From a checkpoint of a small mixture-of-experts model trained on Wikipedia.
Size: 8 layers, 35.4M parameters.
Experts: 24 experts in each of 4 layers, 160 GeGLU neurons an expert, a softmax router, a shared expert of 128 neurons.
Training: a variant of Muon for the experts, 500M tokens.
Below are experts of layer 3 (counted from 0) of a mixture-of-experts language model. Rows are named router (the router's row for the expert), gate (a neuron's input weights, with its number), up (a neuron's input weights, with its number) and show model dimensions 0-31. Each number is 128 + 24 x the weight over its row's rms, rounded and kept within 0 to 255.
Before each expert's rows: "gets" lists some tokens that make up at least twice as much of what it gets as of all text. This comes from a sample of Wikipedia text that the model never trained on. Tokens count by the router's weight.

# expert 10
gets: " by", " with", " of", " as", " on", " that"
router [122 149 108 127 160 138 127 163 103  97 112 116 108 113 182  95 142  98 116 125  85 125  85 133 121  98 150 118 114 157 124 145]
gate0 [100 141  65 147 165 116 141 119 152  95 126 140  91 126 155 167 134 129 154 143 111 161 108 101 145 148  99 144 138 177 155 133]
up0 [161 110 158 130 103 105 113 106 136 132 132 126 141 146 165 145 138 131 115 140 132 106 125  98 122 101 129 117 134  91 110 133]
gate1 [124 115 133 147 112 118 168 137 140 136 165 143 110 149 169 154 135 155 112  81 116 156 142 103 114 146 152 135 121 190 121 126]
up1 [137 124 112 119 132 108 107 160 135 108 168 142 111 138 142 120  94  62 125 150 120 123 100 119 140 115 104 117 143  95  85 134]
gate2 [126 152 165 134 157 129 167 145 148  92 184  96  97 125 144 119 121 131 138 118 121 145 125 117 111 118 122 114 130  91 143 100]
up2 [110 130 151 169  99 143 140 133 154 110 146 127 137 134 156 171 129 144 128 116 110 121 163  96  75 162 139 128 115 176 148 129]
gate3 [158 130 114 113 130 126 139 144 135 143  81 108 133 103 126  98 159 146 129 168 109 126 139 155  99 148  95 171 153 157 106 116]
up3 [164 140 141 123 102 128 149 133 116 106 100 146 131 166 162 153 113 114 129 180 144 140 150 120 117 128 160 129 114 115 119 113]
gate4 [159 144 109  73 109 135 126 144 125 102 138 131 121 115 197 134 143 135 128 132 138 125 141 143  76 153 133 147 111 170 113 135]
up4 [123 153 150  86 171 139 128  92 104 129 161  75 100  88 126 162 132 155 143 102 124  91 142 149 123  95 183 113 134  92 103 146]
gate5 [131 171 119 150 161 113 106 132 159  81 114 148 148 138 119  99 113 140  99 176 124 120 159 157  90 133 157 169 120 129 139 107]
up5 [121 159  85 117 126 160 137 142  78 139 140 101 108 131 105  83 121 129 141 179 116 120  86 158 143 117 135 128 161 124 136 142]
gate6 [ 98 109  94 156 125 145 117 127 157 167  98 134  99 130 169 157 164 119  65 137 130 118 120 115 139 135 105  94 151 120 118  98]
up6 [160 108 160 110  82  98 152 106 167 113 143 140 114 154 143  83  86 103 136 139  64 103 144 125 121 135 189 137 108 115 138 132]
gate7 [129 154  85 136 136 112 119 130 118 146 123 114 117 135 141 133 136 184  98 154 136 135 135 127 137 148  73 128 128 145 111 113]
up7 [111 126 127 146 119 102 116 113  91 167 135 154 106 134 130 150  98 103 148 148 131 128  84 118 106 132 114 140 143 134 111 106]
gate8 [113 100 106 127 134 167 142 144 142 124  76 146 114 134 149 168 166 113  91 136 149 105 124  93  91 113 145 110 114 171 137 143]
up8 [102 132 141 130 141  87 100 104 102 161 154 121  78 112 133 101  96 120 141 125 107 128 141 134 105 165 138 108 122 136 153 112]
gate9 [137 106  96 148 111 132 182 111 125 175 122 124 146 132 142 135 170 106 121 111 134 148  79 117 147 123 110  86 119 126 128 136]
up9 [134 133 137  83 118 115  95 155 157 134  80 103 118 142 148 130 139 158 115 139 164 103 150 157 135 141 145 153 169 122 124 109]
gate10 [131 123 155  91 131 106  92 129 111 117 121 146 107  99 168 145 127  89 162 153 109 114 126 161 110 129 126 200 139 129 185 134]
up10 [169 149 147 103 149 169  98 143 105 142 127 100 132  92 137 137 164 162 129 119 146 114 136 145 111 152 150 129  79 137 133 128]
gate11 [139  98 120 140  83  95 135 136 122 126 101 143 130  97  98 137 130 113 208 166 124 108  95 181 139 163  97 137 135 126 110  81]
up11 [174  97 137 149  72 182 107 143 117 140 115 154 156  94 133 154 116 164 138 150 135 114 111 167 111 126  89 124 151 141  98  85]
gate12 [136 130  93 103 101 177 165  92 146 108 105 123 143 133 170  99 120 110 152 138  99 176 134 188 104 139 129 101 180 136 126 144]
up12 [167 109 113  98 149 184 167 163 144 108 125 122 137 130 136 159 101 100 166 138 161  93 119  86 157  83 127 120 133 124 112 124]
gate13 [ 80 139 119 151 124 123  93 110 132 146 146  86 122 167 138  93 144 111 178 110 129 146  94 118 154 137 108 123 136 100 123 126]
up13 [ 97  67 111 182 101  84 102 128 184 121 192 141 150 144 111 151 111 188 108 177 132  99 144  92 120 174 157 149 120 148  85 148]
gate14 [127 116 111 163  90 162 142 133 122 122 122 144 152 124 106 145 139 144 105  90 125 129 129 108 151 105 142 127 147 162 131 133]
up14 [156 122 114 119  72 136 172 143 137 169 134 114 153 146 141 143 179 148  95  76 158 123 136 112 121 111 157 134 116 139 129 143]
gate15 [119 171 181 133 156 144 111 173 132  85 103  80 101 107 123 133 154  88 163 133 128 153 149 137 142 147 181 164 147 140 116 159]
up15 [117 109 143 152 120 101 161 135 112  83 147 123 118 119 107 140 155 114 156 150 130 113 115 167 123 150 148 122 123 153 119 144]
gate16 [109 125 109 126 178 115 177  82 164 123 128  98 142 116 136 115 122 137 130 124 114 166 169 127 140 121 162  79 157 115 146 169]
up16 [144 128 108 135  77 128 113 126 103 140 114 163 125 127 129  89 129 158 122 126 167 116 115 105 120 158 122 116 133 135 114  96]
gate17 [123 184 137 157 145 122 147 169 113  75 144  91 135 145 134 135 133 100 112 130 152 122 173 102 104  98 134 131 130 134  85 163]
up17 [129 129 120 153 119 158 119 127 153 147 175  95 130  83 115 116 148 132 132 129 141 107 150 132 102 172 122 102 157 108 145 135]
gate18 [101 152 175 141 160 111 120 169 105 158 146 161 119  94 106 126 169  88 141 120 117 109 152 131 116 151 131 159 118 134 121 108]
up18 [134  86 124 101 112 111 161 104 156  68 110 110 155 215 153 100 140 180 128 119 128 161 102 153 142 130 116 113 124 104 123 129]
gate19 [ 92 122 124 180 159 100 188 144  97 129 164 104 163 112 159 134 124 144 152 110 134 113 109 144 149 137 116 136 129 135  98  85]
up19 [139  93 146 142 146  76 159 151 168 103 109 136 125 120 101 127 119 105 116 148 107 105 106 201 126 127 159  86  88 176 129 124]
gate20 [143 180 134 131 155 133 177  78 113 141 141 146 105 104 110 136 148 141 118 125 145 116 135 126 121 128 149 133 106 157 154 120]
up20 [103  96 105 129 134 153 142 157 133 137 167 105 124 128 140  82 129  97  92  93 112 178 181 116 124 178 103 133 155 131  96 156]
gate21 [122 130  99 157 141 105 152 127 101 138 108 137 134 118  66 131 165  84  97 151 109  84 137  75 130 119 150 184 160 144 133 119]
up21 [148 150 126 100  81 143 142 113 120 104 138  70 153 150 124 115 113 116 114  98 141 125 104 137 143 115 146 133 140 116 147 114]
gate22 [126 120 145 127 174 140 119 152 130 148 138 131 141 130 161 175  68 116 100 116 101  99 127 122 155 164 155 130 114 130 122 124]
up22 [106 127 169 145 142 113 137 134 173 130 105 129 133 158 152 180 129  76  88 146 170 108 124 134 126 105 125 158 114 138 144 131]
gate23 [130 136 155 147  77  95 206 162 134 125 105 160 119 139 134 136 112 118 132 146 135 115 162 133 142  89  95 169 154 128 142 104]
up23 [176 146 169 119  77 140 123  80 132 140 143 136 135 114 137 121 111 121 116 146 118 116 167 147 190 131 149 118 141 103 125 143]
gate24 [155 140 121 197 142 190 116 107 115 143 117 126 139 128 120 113 125 136 165 119 102 180 132 136  98 155 124 105 135 127 124 140]
up24 [125 147 139 104 103  93 148 147 133 169 133  72 139 140 108 115 147 156 121 129 138 123 134 116 153 126 117 157  99  93 136 110]
gate25 [115 126 116 109 186 148 186 156 165 112 103 154 137 140 178 159  94 127 160 125 115 127 126 134 144 132 142 125 124 178 140 113]
up25 [139 126 172 149 143 141 144 119 154 127 156 120 139 172 162 147 161 162  99 132  88 131 168 126 152 121 112 132  64 109 124 175]
gate26 [131  84 144 154 166  93 119 137 131 124 145 151 108  91 127 111 117 119 149 139 114 136 125 185 185 118 130 152 109 111 113 147]
up26 [118 112 101 155 179 148  99  91 139 164  98 120 155 135 107  94 146 119 131 143 141 170 108 127 142 156 135 129 126 146 125 118]
gate27 [117 145 120 123 151 148 110 137 105 162 110 126 147 156 100 118 158 139 115 127 144 118 130 152 141 107  78  93 111 139  67 146]
up27 [127 117 143  87 126 116 105 158 157 140 141 129 135 106  96 133 135 101 163 142 111 106  93 122 129 161 137 136  98 143 129 142]
gate28 [102 125 104 126 128 146 151 129 123 134  53 109 128 119 115  86 122 118 103  83 121 128 137 152 128 138 148 119  98  88 162 109]
up28 [131 135 108 127 137 107 118  96 142 133 139  90 104 124 141 103 121 144  92 140 117 125 128 168 134 117 107 159 128 171 120 100]
gate29 [161 156 126 151 101 120 130  71 139 100 147 142 111 103 132  98  94 185 120 133  83 122 128  96 116 146 150 101 133 122 179 116]
up29 [158 122  97 112 114 183 112  72 108 151 123 136 148 149 152 122 131  96 136 164 114 130 107 108 152 153 194  85 131 152 135 138]
gate30 [132 118 112 132  82 119 158 127 163 157 178 135 104 144  67 153 102 135 145 107 132  99 122 123  96 104 143 117 131 135 129  90]
up30 [127 137 109 123 160 115 119 164 128 155 111 132 119 113  98 144  86 135 165 150 109 142 113 162 147 131  83 153 131  99 116 128]
gate31 [122  83 131 118 136 114 120  89 179 134 136  86 150 119 127 130 116 120 120 122  94 150 138 138 145 120 136 117 196 138 128 108]
up31 [130  73 158  90 147  93 116 105 105 133  94 130 139  97 128 134 162 100 106 116 122 127 115 136 109 147 124 202 137 132 135 166]
gate32 [128 149 107 167 112 125 142  96 123 113 149 157 121 101 147  88 126 153 119 119 130 104 122 117 141 126  97 208 162 184 174 102]
up32 [141  91 140 131  98 126 136 130 131 140 145 117 118 150 184 127 140  89 184  62 138 146  94 126  96  92 139 152 137 108 125 119]

# expert 1
gets: ",", " and", ";", "),", ".", " or"
router [113 115  87  93 105 121 105 122 146 133 167 170 142 126 125 123 135 120 141 130  82 143 127 132  97 148 103 116 178  99 163 102]
gate0 [129 102 109 120 123  80 135 167 132  90 127 102 108 163  75 112 173 105 149 105 145 140 110 106 125 145 140  75 124 100 143 118]
up0 [154 130 115 194  93  89 167 132 173 129 133  85 103 152 101 106 161 150 149  93 141  65 164 114 128 115 141 113 156 116 132  93]
gate1 [146 118 169 120  60 152 105 110 118 104 127 109 138 104 144 129 106 119 206 107  92 130 124 117 135 152 148 121 121 150 158  99]
up1 [121 123 158 155 146 109 140 129 154 135 115 128 155 120 125 149 173 119 104 153 138 122 163 150  95  85 123 143 137 114 117 133]
gate2 [167 160 119 155 112 145  99 123 112 146 161 134 140 125 161 146 104 132 103 144 138 112 104  85 134 119 120 129 152  72 158 107]
up2 [133  99 120 133 115 123 128 142  70 139 152 158 114 170 129 138 132 103  66 143 196 172 156 125 114 159 135 147 140 128 127 156]
gate3 [108  64 103 142 123 119 149  76 146 161  89 106 120 122 155 149 132  88 119 108 151 125 141 114 109 151  85 128 141 148 155  80]
up3 [ 84 132  77 100 137 168 136 102 155 118 124 122 145 134 144 121 121  93 148 130 144 161 103 100 130 143 119 144 135 122 162 122]
gate4 [151  83 141 131 101  82  83 188 101 162 107 161  83 140 109 146 133  73 132 107 144 122 164 120 119 123 113 166 147 112 113 177]
up4 [125 117 126 151 125 123  90 143 103 110 137 164  89 130 134 153 177  79 165 124 118 144 143  96 151 130 143 148 163 129 129 139]
gate5 [119 136 153 136 117 169 129 107 127 127 122 128 115 135 113 134 173  89 160 144 126 161 122 137 150 143  98 120 133 150 128 107]
up5 [ 94 174 100 108 162  92 145 108 135 145 138 108 110 106 154 154  90 191 109 133 105 121 118 166 116 160 134 129 152 141 100 140]
gate6 [ 99 149 166 120 160 108 114 123 109  88 179 109 154 124 113 162 137 162  86 110 106 138 134 110 118 101 115 139 184 181 148 112]
up6 [111 186 123 136 144 148 109  80 101 131 121 115 130 145  90 135 164  99 115 132 155 166 185 133 138 112 154  76 128 112 154 141]
gate7 [118  58 119  83 137 212 123 103 104 116 112 198  97 142 127 108 143 143 103 136  93 125 169 123 142 132 122 144 150 146 157 106]
up7 [143  93 159  73 138 161 154 141 122 138 110 123 115 154 126 145 114 142 127 138 122 110 152 124 157 118  97 141 133  95 113 101]
gate8 [146 148 103 108 133 160 112 154 140 132 135 109 139 149 186 168 152 160 140  87 130 144 171 134 121 105  89 122 102 141 145 117]
up8 [112 126 126 147  68 134 155 163 159 104 131 168 155  89 173 101 156 168 121 109 146 168 142 135 132 129 133 161 147 137 103 130]
gate9 [146 140 108 142 133 127 128 140 118 119 151 118 134 142  96 126 127 146 123 124 134 133 147 103 145 140 144 130 152 148 139 151]
up9 [119 143 167 113 139 109 115 119 149 159  97  95  98  92 125 139 115 139 100  96 105 107  95 143  94 100 172 117 104 177 148 126]
gate10 [130 169 131 172 138 116 164 102 161  88 135 136 134 107 116 154 137 162 152 132 140 129 137 103 145 125  99 107 114  91 148 109]
up10 [104 162 113 133 155 165 168 158 146 129 117 147 179 121 128  97 120 144  61 149 177 125 131 119 116 138 133 109 162 136 119 140]
gate11 [106 137 107 118 137 154 142 116 138 144 107 160 114  75 117 107 143 146 131 138 138 142  95 138 136 142 143  72 132  99 162  52]
up11 [141 166 120 129 102 164  99  85  73  99 136 163 122 142 144 108 145 100  47 128 128 133 115  99 139 162 138  86 141 150 165 123]
gate12 [163 173 113 109 116 105 149 136 141 131 161 166 109 146 174 145 107 117 107 100 134 120 157 155 105 103 161 148 118 157 102 142]
up12 [142 143  88 119 165 147 108 137 161  93 106 139 151 133 117  95 108 130  99 103 118 156  88 118 167 141 105 127 116 161 126  80]
gate13 [ 89 117 133 144 109 153 148 105 112 126 109 109 112 144 126 135 136 158 134 108 146 171 142 144 142 106 145 120 158 164 128 133]
up13 [124  70 143  69 146 112 139 122 176 116 101 125  97 113  81 129 140 107 161  86 129 100 167 102 162 102 119 135 111 166 134 118]
gate14 [ 80 160 140 151 180 127 112  76 133 159 115 124 134 128 128 152 123  77 107 125 139 158 132 157 139 171 123 165 107 156 167  95]
up14 [164 152 134 141  87 129 160 106 131 108 135 134 150 101 158 131 126 121  86 166 149 147 121 133 157 134 113 125 142 154 146 107]
gate15 [142 138 107 123 123 133 130 150 155 141 165 164  97 156 112 114 177 117  82 102  89 135 159 109  83 106 151 115 185 112 150 121]
up15 [114 143  82 135 122 147 154 130 124 162 113 121 134 117 106  99 142 104  89 151 106 130 109 138 110 111 144 127 127 120 132 114]
gate16 [103 115  92 135 184 110 124 126 139 179 126 137  82 146 114 125 144 152 112 197 148 124 136 125 117 191 139 104 148 135 153  95]
up16 [148 123 148 138 109 145 101 103 129 111 110 132 140  89 159  85 155 102 175 102  97 138 139 126 144 106 144 146 125 162 129 124]
gate17 [151  96  93 101 106 113 190 112 130 124 109 137 113 123 158 147 138 130 139 109 139 124 119 166  95 129 136 157  85 149 126 108]
up17 [126 122 125 132 117 126 158 119 109 109 147 132 125 158 115 149 112 165 144 107 117  66 173 147 121 132 139 154 135 159 141 117]
gate18 [ 98 134 127 152 132 122 146 111 156 139 124 155 140 114 140  89  93 110 120 109 158  97  66  99  84  95 167 160 109 145  87 119]
up18 [110 121 119 111 129 145 137  91 170 127 151 103 115 115 121 136 143 165 106 136 130 133 122 103 147 108 151  88  94 127  92  90]
gate19 [ 95 125 155 120 168 125 117 123 124 132 139 115 148 129  98 130 119 130 156  95 143 116 176 140 112 139 132 148 118 161 107  66]
up19 [114 150  91 105 101 140 103 155  95 117  90 171  67  79 131 128 145 152  99 124 106 113 134 110  70 151 154  86 125 129 112  99]
gate20 [146  96 115 114  85 138 130 124 112 108  97 140 130 112 134 124 124 102 131  88 146 119 119 118 104  83 125 126 143  66 102 125]
up20 [149 157  87  94  74 160 129 120  90 151 162 135 160 137  85 138 117 130  70 153 130 142 131 102 120 187 186 128 124 140 142 130]
gate21 [106 172 137  97 141 124 121 126 163 104 109 142 130 135 121 127  85 160 121 111 161 146 123 127 105 153 126 160  95 154 125  86]
up21 [174 155  76 108 168  81 106 167 133 124 124 114 114 119 122  78 129 120 111 150  88 130  92 151 109 119 108 145 139 138 180 142]
gate22 [138 123 123 109 115 119 143 140 112 138 116 129  79 124 133 116 116  65 155 126 135 133 123 130 131 167 117 132 118  98  71 178]
up22 [141  82 134 152  91 108 106 118 138 135 135 139  99 116 147 125 127 131 134 117  92 152 147 115  90 126 117 161 174 106 134 118]
gate23 [149 113 129 156 138  79 138 123 144 111 138 176 108 135  70 125 125 122 145 124 109 112 137 118 114 146 135 117 142  81  71 157]
up23 [142 121 101  98 118  96 153  93 142 110 115 151 123 115 110 115 109 124 165 159 124 126 154 136 152 108 133 150  98 121 118 158]
gate24 [158 173 129 106 114 128 138 144 139 139 104 137 141 115 116 146  96 120 155 118 140 109 116 151 144  80 159 168 125 130 153 116]
up24 [167 119  83 143 153 140 116 109 158 102 131 113 147 149 123 114 118 139 101 113 144  72 131 133 159 123 169 147 154 144 118  79]
gate25 [135 126  91 140 172 159 119 131 170 133 128 132 140 108 126  99  89 118 131 127 133 131 135 145  89 131 122 105 130 124 144 112]
up25 [132 124 135 129 122 116  97  87 133 128 117 105 157 154 146 101 140 141 102 181  68 152 144 156 150 137 140 103 141 138  66 122]
gate26 [180 118 109 108 153  90  90 155 134 127 130 170 109 137 131  79 147 106 157 128 103 167 105 119 124 109 139 172 135 109 128 133]
up26 [180 130 133 133 118  83 110 151 129 135 123 182 150  98 112 138 156 125 169 124 139 138 114 126 155  95  97 114 136 112 171 145]
gate27 [152 140 113 130 116 172 150 107 138 122 109 152 152 121 166  89 139 106 114 147 150 108 138 149 149 153 148 100 105 142 104 114]
up27 [107 134 119 127 156 118 116  98 103 137 137 145 101 151 100 129 121 136 154 158 131 125 108 170 114 122  99 113 111 134 128 155]
gate28 [155 103 155 142 139 143 179 113 181 150 131 124 100  77 145 150 122 145 132 133 113 131 129 130  97 117 115 159 163 131 131 133]
up28 [158 157 167 156 130 126 167 105 124  86 167 107 131 107 145 117 121 155 118 142 116 113 136 157 131 108 118 131 145 130 166 166]
gate29 [ 57 163 119 112 104 171 179 171 152 115 112  98 130 135 165 145 112 132 113 155 115 113 140 106 135 148 148 179 170 144 139 143]
up29 [127 144 150 106 132  83 131 124 135 113 122 147 171 155 145 149  77 122  91 157 133 110 115 139 153 177 107 164 109 156 130 115]
gate30 [116 123 136 176 102 137 171  99 141 159 151 126 117 173 141 119 152 143 121 152 134  88 109 143  74 111 155 144 127 133 107 166]
up30 [109 118 145 109 116 114 112 144 163 107 151 142 113 129 119 141 151 114 126 111 162 116 118 159 130 130  85 111 135 131 120 136]
gate31 [150 153 150  67  79 167 121 139  81 163 120  96 119 145 132 172  96 138  91 156 175 118 149 133  90 144 107 123 118 156 126 110]
up31 [ 95 106 100 167 151  76  85 145 150  87 141 172 161 107 111  92 140 131 110  90 123 114  95 132 195 142 122  93 143 123 125 126]
gate32 [117 134 107 116 105 106 189  92  97 152 154  86 129 168 104 172 109 175 161 106 166 100 127 117 109 154 123 153 140 116 140 113]
up32 [113 163  95 163 108 132 147 166 187 143  72 127 102 159 109 133 152 155 120 110  97 139 114 118 121 148 166 172 163 101 156 143]

# expert 8
gets: " was", " is", " were", " are", " be", " to"
router [112  79 133 150 134 107 127  78 166 110 151 107 135 103 164 121 146 123  91 102 135 153 120 135 160 138 122 175 156 144  86 116]
gate0 [104 136 134 155 182 162 156 175  93 153  85 140 129 123 153 124 146 142 118 143 160 122 121 153 112 174 122 144 151 175 140 110]
up0 [101 138 143 106 115 146 140 109 165 107 125 131 149 122 151 143  91 152 162 170 103 106 104 119 145 139  81  88 148 135 113 150]
gate1 [153 141 124 161 126 118 143 126 169 123 145 148 138  95 125 133 134 110 148 149 137 138 118 111 121 142 135  98 143 152 144 140]
up1 [119 100 130 155 106 166 140 148  96 146  63 122 100 144 140 161 191 114 137 139 114  96 120  98 128 108 126 134  75 127 127 124]
gate2 [168 139 121 146 133  75 106 147 108 117  95 111 118 103 109 141 134 101 114 135 158 120 139 106 151 165 129 136 134 168 128 166]
up2 [ 89 113 174 110 127 140 145 159 125 140 138 113 121 150 112  92 121 147 129 119  94 140  73 129  98 101 161 135 183 124  88 149]
gate3 [100 168  95 121 128 121 106  68 143 142 119 156 117 103 151 114 120 121 126 103 122 145  85 167 146 141 160 107 181 135 165 130]
up3 [127 108 137 129 165 131 125 149  96 102 148 126  90 109 163 121 133  81 128 132 132 139 118 135 142 156  96  98 176 133 129 143]
gate4 [102 129 140 156 100 150 140 197 147 111 185 117 119 120 113 104 121  89 107 109 116 165 107 119 140 124 146 108 129 140 148  90]
up4 [136 135 129  88 133 101 126 132 142 174 141 155 110 167 152  88 110 160  96 157  97 139 138 113 131  94 155 134 130 118 130 161]
gate5 [ 98 110  98 126 147 180 104 102 134 148 144 111  61 125 120 128 176 165 129 153 133 109 148 125 126 114  97 215 130 100 105 138]
up5 [171 146 136 152 125  97 112 121 126  94 103 178 163 177 152 115 131 159 152  97  60 168  77 119 145 141 133 101  74 142 164 129]
gate6 [ 86 110 117 146 118 139  99 141 122 127 121 122  83 130 120 152 120 110 125 148 117 151 153  96 107  94 132 113 108 105 123 121]
up6 [192 113 176 136 171  69 107 130 150 124 132 124 126 142 106  92 112 189 145 126 105 132 149 130 142 140 160 151 128 148 143 152]
gate7 [177 119 140 129 111  78 169 112 142 110 150 141  96 120 133 132 146 114 112  73 106  91 131 197 103 161 118 156  84 132  95 137]
up7 [122 115 114 131 168 118  99  81 144 129 133 146 132 127 176 150 142 132 137 155 146 117 129 117 116 151 102 141  87 101 134 112]
gate8 [ 73 165 109 137  98 134 126 110 140 105 126 128 142 136 117 142 142 142 164 121 143 121  84 157 126 157 139 145  92 125 139  61]
up8 [ 98  98 135 107 109 115 145 134 162 173 149 106 163 102 137 142 148 159 142 126 142 134 100 114 121 102 196 200 127 179 131 122]
gate9 [105 123 109 176 134 108  89 131 130 111 113 132 135  82 138 117 129 147 138 122  93 133 144 134 148 116  71 115 121 100 104 154]
up9 [106 113 109 149 158 136 126 159 112 135  83 108 155 155 146 157 116 126 148 162 113 125 116 147 150 131 151 147 115 145 101 111]
gate10 [136  90 163 126 148 168  92 129 108  84 171  86 116 106 123 141 117 124 125 148 114 149 149 126 112 142 139  75 139 162 165 156]
up10 [149 132  71 125 130  99 145 154 133 125  86 152  86 133 109 137 124 142 149 158 146 112 125 124 145  78 118 128 102 123 114  92]
gate11 [157 162 152 138 162 116 117 107 136 151 142 121 109  86 135 145 111 140  99 180 109 132 119 151 110 143 142 171 126 120 157 189]
up11 [176 136 130 156 142 121 110 138 159 124 120 133 123  92 142 154 128 151 119 158 148 128 110 114 150 101 149 121 103 162 174 176]
gate12 [110  97 119 150 158 171 162 105 135 179 152 109 120 117  87 158 161  71 121  72 126  91 138 133 176  89 129  97 142 113 122 126]
up12 [ 96 118 166  84 165 147  92 128  89 141 138 161  98 116 132 119 119 133 129 126 134  75  99  92 139 204 143 107 138 125 115 153]
gate13 [126 108 144 106 102 142 143 139 115 177 100 148 126 105 115 122 131 122  80 103 140 117 131 110 151 174  82 132 126 175 114 109]
up13 [137 160 100 148 115 130 156 141 115 131 122 152 120 126 132 131 136 140 109 128 113 139 147 139 143 148 128 126  98 126 116 141]
gate14 [122 164 118 150 156 178 134 109 124 114 140 115 137 106 146 103 114  98 146 127 129 126 123  94 167 148 116 123  93 108 115 120]
up14 [104 113 108 127 158 168 114 112 147 117 171 137 117 121 114 115 122 100 127 131 113  90 106 144 139 137 107 121 129 103 134 177]
gate15 [115 102 116 149  83 162 110 107 107 149 153 103 124 158 107 106 147 150 107  91 172 131 184  89 120 189 133 149  53 152 102 137]
up15 [ 95 141 134 130 116 138 179 121 139 120  86 116 161 117 115 140 108 133 115 134 109 120 139 133 150 181 113 151 149 134 110 105]
gate16 [ 92 120 122 153 168 136 151 151 129 157 132 112 168 113 168 100 138 116 146 149 165 102 139  89 119 118 120 155 104 119 122 106]
up16 [115 106 146  83  91 159 138 141 127 153 157 128  60 168 128 181 111 149 119 152  78  83 154 162 167  92 153  95 130  62 111 139]
gate17 [114 141 136 190 126 113 136 123 159 129 166 113 123 157  89 137 130 144 136  85 128 115 125 123 141 129  93 156 126 107 109 121]
up17 [161 126 130 145 153 117 126  86 139 122 133 121  96  98 134 143 122 157 112 178 114 128 143 174 134  92  87 148 101 151 139 137]
gate18 [114  49 122 138 110 132 136  92  95 165 149  87 130 107 154 120  98 148  83 128  99 122 110 174 129 158  92 131 123 155 122 156]
up18 [135 135  64  84 150 149  86 105 146 156 134 100 135 102 137 157 145  98 104 141 108 113 166 164 131 128 135 121 143 132 122 147]
gate19 [108 136 141 132 130  89 138 100 185  90 134 156 131 114 141 107 154 108 142 136  71 145 122 143 111 168 140 136  90  86 154 142]
up19 [135 130 123  71 139 124 122 127 124 120 157 134 154 151 197 122 124 142  91 161  86 141 118 121 100 150 111 142 172 113 108 140]
gate20 [138  97 101 146 133 167 137  97 142 131 111 151 111 152 150 115 151 128  96 134 107 154 115 148 137 151 121 100 157 131 139  91]
up20 [157 132  86 131 110 161 187 145 192 123 145 134  82 145 132 139 148 138  98 134 109 104  96 154 126 168 165 125 122 100 122 114]
gate21 [102 129 139 131 139 171 115 136 116 137 122 139 134 132  69 121 167 157 146 113 129 134 127 160 137 103 128 108  95  80 153 138]
up21 [162 124  81 147 117  90 119 142 110 156 126 119 128 115 153 114 128 107 165 135 143 115 104  91 143 139 122  96 130 161 132 128]
gate22 [ 60 140 135 135 120 110 127 151 125  87 113 130 103 108 101 111 145 115 134  99 169 130 103 135  99 139 210 153 136  81 157 155]
up22 [ 87 110 125  94 143 117 138 130 113  94  97  79 116 134 127 150 172 130 117 123 133 103 123 136  90 124 177 138 121 121 113 138]
gate23 [138 151 109 160 114 111 135 137 129 101 119  82 103 141 131 113 130 129 111 134 142 138 131 148 134 155 109 144 110 122 170 176]
up23 [122 122 137 133 128 112  86 143 107 158 132 151 150 134 178 130  88  82 162 140 160 149 154 139 209 124 118 129 135 148 122 155]
gate24 [134 126  60 154  84 145 133  96 116 111 158 110 155 120 139  81 148 117 105 117 130 138 136 132 133 126 169  93 146 138  85 139]
up24 [128 156 104 125 112 140 138 125  83  96 114 156 112 170 122 131 152  97 101 156 110 146 123 139 133 109 166 106 101 114 121 155]
gate25 [106 110 152 165  90 112 151 154 170 123 127 107 127 144 143 167 135 142 131 127 108 122 156 152 114 180 113 152 159 117 132  77]
up25 [ 89 144 134 120 117 124 171 157 143 116 127 162 139 105 118 175 111 157 134 134 116 111 147 178 113 154 102 127 141  91 106 102]
gate26 [135 123 159 139  93 116 141  93 116 127 106 134 110 157 108 115 108 128 148 104 105  98  76 193 142 173 106 112 140  88 103 147]
up26 [124  84 145 135 131 134  80 103 126 165 131 125 122 139 105 122 170 144 137 153 149 151 137 146 126 100 140 105 101 166 114 105]
gate27 [145 138 131 111 152  65  91 153 162 102 107 148 127 150 139 121  89 173 128 113  99 131 136 134  76 151 151 184  98  95 103  91]
up27 [ 80 148 107 107 130 123 146 180 167 133 136 131 109 133 151 121 131 130 134  89 132 136  89 125  97 126  95 124 126  91 124 101]
gate28 [ 79 104 118 177 202  78 129 125 128 124 105 131 141 156 142 136 119 114 180 150 117 106  90 132 185 120  85 116 106 117 143  68]
up28 [ 94 137 119 125 137 137 161 152 141 149  95 135 129 145 166 110 121 138 145 131 122 115  85 138 155 153 121 111 159 101 120  81]
gate29 [142  37  93 129 123 152 146 112 149 129 151  91 100 122 108 143 129 107 124  83 101 129 146 146 177  92 121 127 174 129 124 169]
up29 [106 154 166  70 132 130 125 129 149 128 126 138 116 137 170 130 110 125 125 155 184 126 137 109  88 141 110  97 155 158 116  98]
gate30 [126 106 147 121 123 125  82 106 113 141 145 114 134 127 171 118 128 130 131 113 122 112 115 100 105  83 182 133 114 122 125 174]
up30 [151 148 140 118  92  79 151 119 104 139  90 165 133 100 119 131 101  91 110 152 106 115 172 147 111 146 149 165 167  98 147 158]
gate31 [147 116 121 121 120 161 119 134 122 100 121 126 122 120 156 160 116 123 122 106 124 111 144 130 101 178 144 129  78 106 186 112]
up31 [110 114 175 111 100 100 100 149 164 135 159 113 130 107 102 146 103 124 147 121 158 147 135  97 145  80 138 154 147 152 132 116]
gate32 [129 135 149 164 149 120 151 166 140 171 126 147  99  92  95 135 119 118 136 133  96 124 164 135  93 149 156 171 126 124 136  97]
up32 [188 160 105 147 122 110 117 149 149 125 168 156 167 116 112 136 148 141 167 175 140 139 123 108 140 121  93  88 110 105 123 132]